python train.py --n_layer=8 --d_model=224 --n_experts=48 --experts_per_token=2 --d_expert=160 --d_shared_expert=0 --activation="swiglu" --moe_layers=[0, 1, 2, 3, 4, 5, 6, 7] --router_score="softmax" --normalize_top_k=false --routed_scale=4.9 --balance_loss=0.0127 --balance_bias=false --router_z_loss=0.001 --router_bias=true --init_std_router=0.00733 --lr_router=0.000643 --vocab_size=32000 --norm="rmsnorm" --norm_eps=1e-05 --tie_embeddings=false --optimizer="soap_variant" --lr=0.00497 --beta1=0.95 --beta2=0.99 --grad_clip=1.0 --batch_tokens=65536 --seq_len=1024 --train_tokens=329000000 --steps=5021 --dataset="wikipedia_en"
Below are experts of layer 5 (counted from 0) of a mixture-of-experts language model. Rows are named gate (a neuron's input weights, with its number), up (a neuron's input weights, with its number) and show model dimensions 0-223. Each number is 128 + 24 x the weight over its row's rms, rounded and kept within 0 to 255. Numbers have three digits each.
Before each expert's rows: "mostly gets" lists some tokens that are sent to it at least half of the time; "comes after" lists some tokens at least twice as common just before its tokens as in all text. This comes from a sample of Wikipedia text that the model never trained on. Tokens count by the router's weight.

# expert 35
mostly gets: " c", " o", " imp", " Inc", "St", " con"
comes after: " ", " \"", "-", " (", " a", " re"
gate0:155101131138112133155139132139114163136146138143108124151120112114147160110121161123094097102140137101148118114163123140138149098097114186127140146118149144157129108132097121108131080149116132166112116133173129135137163162135100127158129116167118113104151119090098118126126152153129106106135163104151071160121177134126120099144103112148093095110129108136120120142144163121100125117145136148185137144105086129103087150131122112135127097158087110118122110136097074142148107143163179146118136143098128120117152122123116185130145110161105127125149137107140085113138154132111126148129113101125157113111159126140126095172114203111105175184132128108113120148152149079177192151172
up0:105121119143112146154127150123089136095123103116114140109136148122162107147159106134188128114191115135126122116108124151115129122129134161066121128122129129129149131072116105108089118134096109151059140068088148106150148147116144153130104112146152146124120108131097097132139193103119144128164118103143132150100192116111092189133115150142124136128109110102122132115159147120127141106123113110181131110132116115120139095131165163162092116179064109099164139129094113109093140166105109133125137091121117159084116111176115141145142150118119072151132078100135123142157123101109095133104116116151134139138138132128159118130128124149119133134109114110127185103120112129119137119086

# expert 31
mostly gets: "|", "|---|", " Sheet", " ←", " |", " Pld"
comes after: "\n", " ", ")", " 0", " 1", " 2"
gate0:133110145148122180130127130138116151122142110099096137114086164135142144129097125148181148133133107127115122152156133160136123165112127153110104136119123175126125139094105098088123115108134125120141117163148117155119144145086144111095139155109129156058151112180110098152177158097126099097093146124145120113113133117124150155100100124112129099146082089083122141153182142106083089099145118147164157126132159134180161172149086135118135101106143128140120168111106138135150107132118163123151152093121188124130125130161138137168107099145121126099122142103150134141126146098090169111134137140129149116168111160128073155081101144127168109144101148112108142112099130142101132154136
up0:133132101158094122125119067130166122088156136185119110124128131141146142150108115168121115125121154136150107111097119144113176100200108094138104125145125120135129112123113162137125171087102155125132102129120124096189130112161125125120130067109118160149131141135145153108112095156143128155145153100165113137134097129122132137104142144119129093120102145106145101109124089141136151138114111169148108108120141119159124133136099129147081131111110083161126114132153133087130115120140166112157135114089126064096129149078134114128114166116122108123141130103133136152117119176189150118111174147128118107108124140153198117123154158074148112148161135110120121148147107159131091079125

# expert 9
mostly gets: " Ottoman", " Colchester", " Bra", " Serbian", " Š", " piano"
comes after: " the", " of", " in", " The", " on", " –"
gate1:129123104171130104080121103178150156122147176072121162125125097158150161105157117109117150084101183134118111140120115137124089141108135146119143142122141103123104115150081152138153097159148104125147136120102117096180101126081121108125121116089166092130099144099106131167070143144128139134150121153119126111071138137117163129152113127161125157077112107127144104154103157123099128147162122117131097169125123134167135077125108124115165118086155136130112160138114142127113126117135082144156097102087122118084144141124142146131133159142124147113092109132134145159164083070117135126121126106141105111118142112133176123193124142122125171130122120138090110154124143144119143152119
up1:164155158151145149170121151055116149133112163156129163140101135123111111111160142146123131113122135134123113082105105113145158106104148136109161123078141120103143122118140093107123123104082097143142111100118133193143135066135117145108143119119132124120124054158125091174149117057148135126107123128114146119136118125150162156100088130099099155112102146156140164120129142079105136121114151105055124088129097164107109144088146166129091142153179147150133114137113141105089149144126139138106136137097125137111138097105121118195166123107150133122136134159135110155114144155134098130135139124137107139137122133146130118119143110138138105114141103124096102146124114083110165107155

# expert 24
mostly gets: " 0–1", "repealed", " Arthur", "incumbent", " Brandon", " Derek"
comes after: " |", ";", " 2", " /", " 8", " 3"
gate1:108117138137158128138115103118141149131122156125156149157188147112170129135132114144148142095133104105147144084117114165165185200152151166124120127108146134150120139127159128136100140133113151151109097165134114115135100099111141109113117110147162127139143130123180111137141069112100162128093142099132144112199124107153087135146183105151108130114125132113121134127109156164132146089147132135107146119151160114129114127097151115125096139160107137141121117115136143103164149101119093093115141123101109139101109137144128148078126115073092160095154109107065156159138153122105084106119093103092152108119164118166155128131121173097159123117109117099126154116167157132103111116126
up1:120129115121133121121154152154153087115145140122140088136106126120167151130105190107152133178099124119132173153123128118089161102138145128140114135097142172127137126113142120139163142111166103161138146158136125134185119122092164158105097142124126108104162126138153159118121137135124093131095113133141141129088112124168189121083148125122143097077124107157150166124090144158101108131130130144143143107119144124138127114106159111123111144102119151127150116127131074086116101141167158139155095120133109087113120133102070139112122123133097122123131172090142112093149072088128202081105100118118132125161111093133119135112111144153105142084132154117116129130184109160161123112139

# expert 26
mostly gets: " Born", " Clade", " ==", " Family", "Reception", " Starring"
comes after: ".", " =", ").", ".\"", "\".", " also"
gate1:141173109174155085113100131126137168140155126144151126108167136132098138114178102105138144126153098127150114117105157115107152108174119124121107136091169118130126137171159148108111083115100105134117107127083162136130086130177064147134166149153106095145134106135116077138123111145125110134099149102116120105101128171111137131117160074111143156123129109115144121135201139106140135136095116119115144137119131109148127109122124134130131121115109128146121118107066090162098092170157181135097135109133124125156133115152143127117111121136112173143090119131153137118125153122106116161152113117159104114082099165134118135135118140071100128160091148143125148117176109118104149109183
up1:109096163070151104178114122093134171161126122143125148065110116122138135138134149150062121143142190098121122120122105126148144151135137128097135150135124156141123147121168124162057128109145119120119085137102158116117149118115125132105141115143157123127142128138189145141120161163089169128157106128127146123140149123136156147100137131125128117164133130110118105124069092093129156163108140143121151164143128136121100158183122096126085134161163115100140129172145173111131116135166131116127143115154147096138087137088164146156132143113143093127128122097124156159147151151125141084139111115125093132147154136139075151136158112183130133162154113129133185104138125128132117122119

# expert 44
mostly gets: " (", " (\"", " (18", "://", " (19", " 7–6^{("
comes after: "\n", "==", " ==", "===", " ===", "\""
gate1:143150101105095111130169130133133152075146128101106147140081167140119139135120162119091164140153109105097101120103123126103146125090132161105148120143104102153159142148139105123156138132154143140119138142135081148094096122093117121105117112118104125115155126185105164136158102095106140100143124136137105147123134148086109169085139127141139144135167104138102114171156142128142142091149120151126080178138130083121142153116139083106110101130199149149123112159153149119110132127130128127105132087111159116171108161155120134116147134113157116123116131099140102133116101118130185144116160125171137124086124128125085127169123138104068115135137193173117114110097134138101112156166
up1:135095138118146181113136102121175139117123143157125123127106163145107175095137167138139121163141081105139126096122127114132131116146136150126120148113101142125140124161134128118161172181158123114156124080117106145153112077109114113127140111120123143144114112129082149108131103138177101082140094151137088121157158161121141162077113123134123109109122078125108157155162151104154137076114134143103103171163093088119130148144133113106121108159113105105138128145107104112099077106127148122154128124148110172133145143161113116152137149109078101119069123093157146136183149151138114133098133093100142122097098083142086127116119097111124115098118134139131172131113089142113155130155

# expert 2
mostly gets: "-", " •", " Succeed", " Preced", " Died", " Spouse"
comes after: "\n", " non", " al", " co", " Al", " self"
gate1:134107141148104127107121162151128113160095141091131097088155097144118111154148138108123121110106109169124129105092139155111139167101140144168164067151115132086133132156093126126113088132136149123108138110085153098146147120126157159151138151106083086121122119115150133150133142144145163164098118138106107110082175171121146085154117132120179105141113098098138127121121176151126141151148153086105145114140149138107126110165137149138135134167122135151103159144110127074126122124163126112070100104139108144153137152120113182137143108106117124161169126139087099115114118105107120172105154081153125150131147149102127106114126097152133147127187134179142132140137111157100133170145
up1:114128106099124081114146105101124181139137104152149132091123195113128116180152130148118123129151124122142111120111085124119147132139124141097155100117099142112087122099113106115130126121151131151142139187139121138081146082114112165168165106150188159139107135132162117139116140134159108107124152062146150140148134121096132112125108165115151143180131149087138135126110124116158124128126160145120153131153115113098122094159109109192155112121130121120161107100102102120112112111109122126154151157139125105109167123166115171158128150132094115142113139147112115101131121158168101140109131136129140104128071142084097180101138109171149090104105170117143102126159127152131083113126

# expert 1
mostly gets: " but", " and", " or", " &", " other", " And"
comes after: ",", " and", " well", " but", " or", "),"
gate0:089130135096147148140090160109159161126102125124095177104103155113109162140117146152109153124056126183111102084135146140103160091141153102100138145130121150123111085104131107080141128143094088171103120173141178124136170133131098165138111123126178105164140145157140144134126122152116179101124121120147141140096166114121168141109117121145126106154112109124160132111114141139144116154077124112108110153092145127109122075132121117106115143139120137159130145106110098126135139119115124119131126181111117111127104144145157155132113131145117145157150087137085108153123108116146161139140091119152188137142120159141120118109074139158089139084153153112106093127088155140151110148143
up0:119134110131135100151158079118121117134111133144110119117118129142141095129139093151124095111143145108162111139129104133170134125137182149117139084081106134108121132145119140149086113119138162142123124117161083124121093087103132089100103100154153159123111162096160116076130119100104114155110139188119090106160162127105129119177161135090175152106117156129154110098118147076124140108139143136115126170118114132106101158134106108104155120138143144102130152109166165171161134123131147110133158098112114106102125111094038117113119128084130152089160164117125135129125165098143147144103183124098117155131138133106101107167137127141117107155145126088137101097127138112117130141094

# expert 30
mostly gets: " ", " re", " ال", " royal", " anti", " con"
comes after: " |", "|", " ", " a", " MPC", " by"
gate1:165124111129164117126110137111129107111133185137114150139120129089129136132142157160109162080111118132111111135097099116120116108103109119122052091121106124114120156124164095131119161069140150134139122107118116126108110119094172162130129151095130126077141121132111122097121115162077098096177084123163144120151161107100127113079095104129141113098132168120112129084154121136147142107128120123122109145149151184150133147155115122128106139099142119169128101120093074137161124109133124120110144133128130119141125163134079062131114162115100134138108155164164152125165110110123162152138168117132147125113135122126155105177109128149119101119096128072134132152144143171092148138166
up1:170170107132144099118159138124110140102133093130108107129123101131146111134104148094137096132151137127152107114145151135118121110205146112152113122133064108148162113106087134154146098150146087151146154115135128117145123128125117115196112156146141103153116122127102156114150123172178098172112108131117147116151142128154083135080156105115147106132132133107123099144136136086108141095120157115124163090134134106128168099090156163131147147113058155105121132157136092162096156129116128079084140136181104136129085132126158157133146108121122115131153070137120098098105141110147159149101115108123114151123078129146126110153086130135133103127106106140115103078138127110132121139140

# expert 47
mostly gets: " MPC", " GBR", " Lin", " SWE", " Than", " Sweden"
comes after: " |", "|", "-", ";", ":", " with"
gate0:128118092127115112114118103116133103116116121171122131135125121140155122117121107135139170145114092132183060170141112113122083123158121149144101156104114121123127083192180125111154141134080189111141113088083144118113115142128105121131134128096132149144152131069129127113152122110127123131145150160144153140122125130094103115128134129079142139163133137149124160106096136100100150129156139148082104131156134139125149101126136082116136111162128113049089113095158122117140154120066140125130137125085143155166139084096145141118134112131140134149157130132166122124111121109144109142115161083128133161132161134103166110084159138128092103133123164119128103105141124104152070135153
up0:121098122126130149142137099157115127128139156094150131106138135130115157110128135169117152142131098152184090098190182105126123133146117120147119140130125153151116133126153133141143106103114148145156164114124163112115134157143117142101140142111125146066128174084138101130093113107152084146101159146140112142122095152071175136131104198156144138087103150174136140153110128164142133085105100139136107114138151125105131126081117116100129135154137124121119103145158114175163075070084139105132111172132108136145105141166117160089165116156144121100115113110145162140100125147105097147103162115120123142122117145135167144111120109116139141128118128079114112088124164141092121115161

# expert 41
mostly gets: " success", " interest", " role", " relationship", " result", " damage"
comes after: " a", " the", " his", " an", " their", " its"
gate0:146099108124078108156112083113159084140104144107116141111113140123097156173109140139143146110134138124095113122100097131108129143102156159142129111109141143102138124128142129159130110151115145169116145123123153149189117117131168134118160103129118130134123117191140149136107163087128141097149093084136136128106115121120117133154114149137121148173141087114150128151141105103123153129144109085136133143089163180089138066146139114107153085140121112154091098155105085123082092155147117117137092106116113178103089114145083112161119130111076111145107119096136090111130129138130152154077120136134138084180172122121126161176122108113126102141153121130155110100140151102120145130132
up0:146120114134108162100128122163123148177112168112139165137084132133136131146129114111172165128140171140101111171170152090133088119149122171130160122117115126156122102095137108129119108108126126145154142135090123111147144155138086123132106153145132125104159130108130142086137138106135139124131170181091116150108173132132127137197134151177135156137104110107115139105106143085135127107160127095137160159092136105135128101105162095083136164167121130094085119148131112157122135141095112104156140123141154110155131156145131116098121146160163100068159127108166181123111134093142137111148119093158120152078151111105129158121164126155123139090154135120153102145088131112101125156120

# expert 28
mostly gets: "ی", " Labour", " RCA", " Toyota", " Newcastle", " WIN"
comes after: " |", ",", " ", ":", ";", "|"
gate0:135168108128151147137130123158098091139153141126158145087100139110093124099110133128119088130109147119110119172145080146127109130148108162152106187165172122103097073161082120188144114093107103115113148104098139149126168149147094149101133152129135114138128111148155155115130126149095106147121092153109162105122093149150126110117116127156117162098098141107120123161143093096126082158114095142108117130082110129103089145143141146126125141153122134122116128163080144154119129146117150121159143167137133120135112130157107129124135169124171143156123107099111117094153134114121103124099072120177125079083107157148124122106106107118112143140131104140124109129151123098160092168073
up0:137109134146133100107155175140121150138098159142144126163129109094155135115119172145141130143147116140143140123179137122121104144115152081143146169085107140122127105151103154114102152128140134102106135169140093167108168102142138134104156092164112109166106101126127153139146130103102161131096113129102149105174128097095142104135161151110127134165152135143114140157145126151132147127118172145108148127139151149153139129108149063124095135105088129140152131152109130092113159128116111139135114132130172138116120118144107110171109107176136137153061131127138141130182158147126174109162121160092089155128142137128157143180082141115135116114165189144101148125129127168184132149157

# expert 3
mostly gets: " same", " book", " latter", " first", " final", " song"
comes after: " the", " The", "The", " his", " first", " their"
gate0:137127090166147147103124098135143123106164065130117122127100140126117124134171130076187134112129143100160152121150157112152140131139108182110138113173139057099156102151122151143115118105134145107147143158119173146106123147143111160149111141112127180132122088164136092144128135076138143130097172172112121130159117073135111129129122100082153089178142078142144155118139094126167141145168147142130145113119114148162139123089122121117109145100139129142164129090105166130128075129147157135161126157116138124131101100136161135118103160126121128163109115142126129112120118083148082136125147124149115111130139106116112115124103167160142140119172149114120169127157117124166096116125
up0:118120136139149112168153160139179133128129115134111144126131129097129093168137085114175167121124138094125092102131112102106118128167102199112147179174131176141116081143083107148142131122134133119123160112112115180107146082129098108135138132143120150114160158149134129173152099156126123101129128111165112139133142147091105123123081128110123106064132101130126180107138080085125162155133137145108154125132118109111065131132135101108125137174130150095153167157090151106110134123106130116108164127137135122107117105159154124079149083085150108151120143077102146137102121127102122142139104125135130145141131117153143101161097140154123122135133141125102127128089134095155136101129

# expert 7
mostly gets: " Nintendo", " China", " Arthropod", " Peru", "2}", " Utah"
comes after: ";", "-", ":", "|", " in", "/"
gate0:144108103102138157139142126107148134122162209114133138131160107138135137116145134136119135118088127114147118128085094165091092150137108138094136123123129109086132162126112076108118091114158156147116125110154139125128117148114125165109076147117124119096133182131124110144128125117143078126130098139130120095144109139123148100139171105150082139129137123139126162135136130141142159100112145124131137107155068139139114154085125110134059132105116166125094093119109124143099106146108160120130077153138089125119147127104092128121106105068114104109138113075124151140171157150102129143116108119161101137115133198116154111118098119087177134162103139110166120114145145126180105105127
up0:131093127086172154113121150115134087073124112112133131143118122158144147081138116112096158112136133129126127138125103099158069168121144106165135126130117106170143130142148106113153134112141149161154139099122149137147137128112141108145133152110162130112140117133133107162119079110181091074158153158152157061104138114124067110131160134107093147156143105115181101149153161127171087116116104092128120142124139142121139113103141129127150188115147168140146148127077090141124096120099155158151124128144128121162142118122151119087088080132144113114147114128121106153139116119111124157105129126133121140142078082133133138119097133127085132106111149134143116106131152150143200135129

# expert 22
mostly gets: " addition", "fect", "ambigu", " Janeiro", "vert", "eve"
comes after: " in", " In", "In", " de", " of", "in"
gate0:154110146117104155082152140111131182158104103117131100113117137157126121127114130152135129138162120120112143084128129143119129127149143183134124125128154135154109108142138131120063140094116128154120119157130136136126114161154089128105113083125128109112168155092152096132129164121159165105107074091157121150169099121142122117127142127094123149111106120123135107120131147099104114142122162102121139102176088118129185084204081127130096169129088134137135132097154144136157138128122148117145150164120150093103152106182116115109162113127146089111074103148152107136106120128147105114113146115136102150149086113104115113136165150129114119112126121071157100147083150149170154104127
up0:126121134093102124129185122113130124145164167114109110133178131063171105100163105132102129113125112120120142153165154097154131121154110170156075157101093155095153138107111118125100135128156153138161123163100124135129132110116174137101106169133114116138127116116106113141178110135145172114094102118142164103131143141136145115122128158127135091104128109169137103113128134118144098145149115145114167154166161100155099113103131138109142098110128129132081149137169136127160147131125131132147091099149143154150099143121103142143126119082153113190170149134115113119129120130135158118151135140110160128106117152101124121087116124150177067126160183155099137119137063116119117090111

# expert 36
mostly gets: " used", " released", " began", " published", " served", " led"
comes after: " was", " to", " is", " were", " also", " he"
gate1:095142159181079117143173136142140150104085137164118108158130097125119165136121104167118134100121135148144135146107126114124088118113119160158102113125158112090129089128102132142112131179146145143133110118114097104097086118109099149126129106136158126117149159066135104124142123127128096089129105104105080147119136203097147127121077109101121106111128101140136154158135101155136104132155126110069117127173132090116111137141115117132108149096117144107123125140120138147128109097150120089173122129084132125166147164130128146146161129149118152125107128146091156131081107130123145104134128092123102079143086114146089147113065134135145156143117111150142167178148112109136129170138
up1:131082129138125130149155160124128116161133115123128194162106100125123100148084124139074103126183110134131108146181131121150089160162162102113114150124148139150146098120140168116125128124172092176100114151118095140151144144146125096161123120153109093124131160139112181097121140153106147104121124098128088112157106117106107098133113161120103128139080154165151055146130129136090090136155133091144106109148126115126105126113104126173116112152148147143138121110145105108083110112173106133091079126148112128089128148172097115141133135136110126110127118131127140118112097156092108114088141119138131107105179099130106128113136116130143098156135078111143140138128089142161146163147

# expert 13
mostly gets: " a", "The", " his", " The", " the", " their"
comes after: " of", " in", " for", " as", " with", " is"
gate1:137163112188074091081152120120139112126112173134135127110140175129070145133139166105079135127158151158146106118118150155183122135120134144132128116149093130057171106118125150086145101081162166166096112109125108134079109154124111149153117133161122133128115151126089102150127101121108129152130109132132157148129137111128146109113063151150110131124133146135147126131128111120152156108119146138144137109168170139157123122115145147074104147141143136104170161160137083132148090173148098108135169125093104130129120118163074102140131123133084140167131140112117085136126103161132119128131144106152155126125155134108131124117108142108106112127131105132158150122122119170128122073107
up1:144113163153164098156126088127153122118157155125159140123108095100094124130118080115132192139121114141138153115152158138125121147109107098112091102162148137179097107086133113131091123163102114116160108161114171192153166101158133130113124119130121153157134120156138072137137138114158146157102164133104111192145133128127095131148173131161165156137140112127110129088107125147142116146103125141110130100106154124094122140109154097118140123116155115126090135104146116100132128143105156146104128101097108164106100163130090144126165128147164112117131099126169110124158114142102132116131136109169113154106129143131133143098153128142138116137142109099113195123146122186093179096153

# expert 42
mostly gets: " been", " was", " became", " began", " is", " had"
comes after: " he", " was", " It", " He", " it", " and"
gate1:097093101149123112141123155170143102102115125105096113142119123125115111113121140101147175101127160096098138073096120099134144130118138162110147166113102112114136191120095136129115165127155105108158130123124133106100139073111119169136117092141136106150105155105146095134131119098147107146115136137084136108129136188099129117115144166134205144170127115142114154158177113105103148155156132098125096176124119105147121141122135090135127088147080109136087163114137165100113152152101182138166139195128095138134124158125153133109155108136152133117148109147124159135091115126126130126100174111122122114136127118105144125106131102077117118109124147138182159104143136136130120099119
up1:147178140135126132122117116135136146131110137142167109132173151123129164182131136110099134153116168134178108121135121100151072106140133162115140131148115104127123097170137177151116131092106136122138130130110157141113113129145102118130133172134119131078152117108108123128131108121150148126122124090079137122160151150148135148148125088163150070134123123119134138147102086153085143163107187086153160138136132121098105083113155101194092150138101082136161118159169148082121095148121106154134156134150112120078158138128110127101130107163095137166126167166126104139147107135136117115128125129115135088128161114081164149106147094097099111131144129147116108150169114094118132124126